{
  "hidden_size": 224,
  "router_logit_norm": 1.0,
  "rope_theta": 1270.0,
  "warmup_steps": 50,
  "decay_shape": "linear"
}
Below are experts of layer 3 (counted from 0) of a mixture-of-experts language model. Rows are named up (a neuron's input weights, with its number) and show model dimensions 0-31. Each number is 500 + 25 x the weight over its row's rms, rounded and kept within 0 to 999. Numbers have three digits each.
Before each expert's rows: a language model's description of what the expert responds to. This comes from a sample of Wikipedia text that the model never trained on.

# expert 10
Mid-word syllable pieces. Inner syllables of long words and Latin or Italian names, such as ti in adoption, plus semicolons, e.g. ti, ini, na.
up0:475504467511472486504494495483474484507504492442529511500506489494494536525474483545479545483483
up1:491560489506501502503499477470525476481514514534470516507466484503521495478495479490519493501482

# expert 19
Political titles and persons. Words for people, roles and politics, including pieces like ist and man, e.g. President, Republican, father, atheist, Royalist.
up0:531471505496501440516488486459488486535503492496496535490540488522512532516480461474492494509496
up1:525518510517486517539563540487532496524520447485507486508462483516456500488486493534514463516467

# expert 14
Colons and digits. Colons after field labels in infobox lists, such as Team name:, plus digits inside numbers, decimals and dates, and the word with.
up0:490486506533506464520501537476505495496488525460557476478525499542541484517510545510514495523497
up1:517498449469513495532446475539484519505531508462500505481483532514435483505496536573478520436437

# expert 9
Closing parentheses, years. Closing parentheses after dates or abbreviations, and four-digit recent years such as 2019 or 2022, common in biographies, charts and discographies.
up0:498521535497464543478544504455495481506449479525491510479504516478509464507485579472501527511546
up1:509494467476518470455481462555503469494478488470565551495516479488478517550539531481439503526515

# expert 25
Final word-piece endings. Last letters or suffixes finishing a word or surname, usually before a comma or parenthesis, e.g. balustrade, Redmayne, -ally, -ium.
up0:500502507501500521474508514528520461528514474469515473534456516493526467523500532488513530522448
up1:476505574466493501488521461504538453491522484531464546504479513487527527530507484507453463509527

# expert 18
List bullets, table separators. Hyphen bullets starting list lines, especially taxon lists, plus table pipes, separator dashes and hyphens joining compound words.
up0:483524480524501537474526518471492483518519504501482490490526465499478498502481521511508481483562
up1:500516529483473519477468501448511467504503445506514487456493472487487510493511506474500530485482

# expert 26
Table cell separators. Pipe characters separating cells in wiki tables of scores, charts and rosters, plus semicolons and dashes in lists.
up0:523511464491550500483510482478496465511498544508509516519441485513495466500493530484475544527547
up1:476493518530452535528504479508488516489476537467477548467567490459459501532476542491477458527503

# expert 28
Capital letters and short pieces. Single capital letters in codes and acronyms, and short word pieces like ul in foul, plus words such as time, age, service.
up0:482498469476473506449518504514524499514517454509504497463497485484484544485510532481580482501499
up1:479482494539502510468531483475457480543469503479505475507481511532461476529512520537520522507476

# expert 23
Name-initial syllables. Capitalized first syllables of proper names, often foreign, such as Sal-manov, Al, El, Ran-bir, Am-iens, Na-scimento.
up0:540503471488501513482477499487501491530499488505472542527528504507462575491507463521512470518541
up1:473519482462520512455491512505540489515501483523497513531514519457499528504499461502531524466524

# expert 20
Conjunctions, commas, auxiliaries. Coordinating words and commas linking list items or clauses, such as and, or, commas, and auxiliary verbs was, is, were, been.
up0:481548519510491511528495527501531522501535508499508510542510491515500525553474457499545484483507
up1:491472539472487482489478486537446526516516514543492487517547488488491543478526479478514505515512

# expert 22
Table gaps and determiners. Double-space blank cells in tables such as election results, plus words like that, out, all, public, main and the piece po.
up0:523547526529486490481541446521459454460488479510520490488479538532487481531489492505438502497515
up1:445503507541496483486532457523502491497509525522488484546531474431502503506477494471498480579549

# expert 5
Names of institutions, titles. Head nouns ending proper names and titles, such as League, Cup, Stadium, Street, film, and closing quotation marks after quoted titles.
up0:524479493503482455448502490526532467520472497489509523485529501516516521479499481503525521481511
up1:481489489454486476520499483479490465498516477560534496502521487464441500507546493521512503502511

# expert 2
Verb endings, particles. Past-tense and participle endings and main verbs, plus following particles and prepositions, such as critic-ized, released, made, for, up, over.
up0:506513499480472533496539476512494463499522522454474501497549519494475493524498486524547548486485
up1:530500525502501504496526482504540474498501449508504536533505466515518515536527510513496497478485

# expert 3
Numbers in tables, dates. Leading number tokens such as 1, 18, 0, 27, often the first part of years or values in table cells, dates and lists.
up0:498503480532483538439436464529553488556492517528505509524472495521475514477525407484516490472495
up1:504507481536498466485509517499531476535542528463530506514522512480495479513509504508472492465528

# expert 7
Line breaks in lists. Line breaks and table pipe characters that start a new list item or table row, especially in tables of results and bulleted lists.
up0:483490528536458521492515513527552490497489519480455460447510515463522486489447513487513474523526
up1:541516486482514511447516485514469508509481543524519498512490501490480512498500467438538454459467

# expert 0
Heading equals, odd fragments. Opening = of section headings after blank lines, plus odd word pieces inside names, tables and transcriptions, such as t, ut, ook.
up0:556464493505545451463560504507499522509472458519528566478488501504490475503517471543507540519503
up1:495486490529489520480458439499518486522508495541481552489484508482531479564495524542503470511490

# expert 4
Quantifiers and ordinals. Number words, ordinals and quantity adverbs after the, was or a, often in sports or statistics, e.g. first, two, only, most, %.
up0:491462508486510520521491479483546455458502494505512514514476468527461495494529478515516460478542
up1:514517527484508531519531485518503473489457564486556478509519508490483516520462483495486485505520

# expert 21
Commas and of. Commas and function prepositions such as of, to, in, between, often linking nouns as in Order of or each of.
up0:485520500534498520514505521493487510493482458540493483527508500482485491486511461502515525529518
up1:550492470518480476499567502518488500510508491525467512512505519491495499547541496453466504480465

# expert 30
Articles and determiners. Determiners the, a, his, their, its beginning noun phrases, usually after a verb or preposition, as in demolishes the building.
up0:521506505493491470474531495515475505505517535534530456521464535473493499501523530470523514465553
up1:522490445511506514521492512491487475520493552533530489498476475500522522521485504505515489468500

# expert 27
Paragraph breaks, word pieces. Double line breaks ending paragraphs before headings or new text, plus scattered word fragments like art in Smarter, or ther.
up0:515476503519465496522499469546468525494514487492541470502503497516469492510507480521526550507467
up1:495491460495461468530475507510529465508534507490495496526538496494472462512508472526488487528506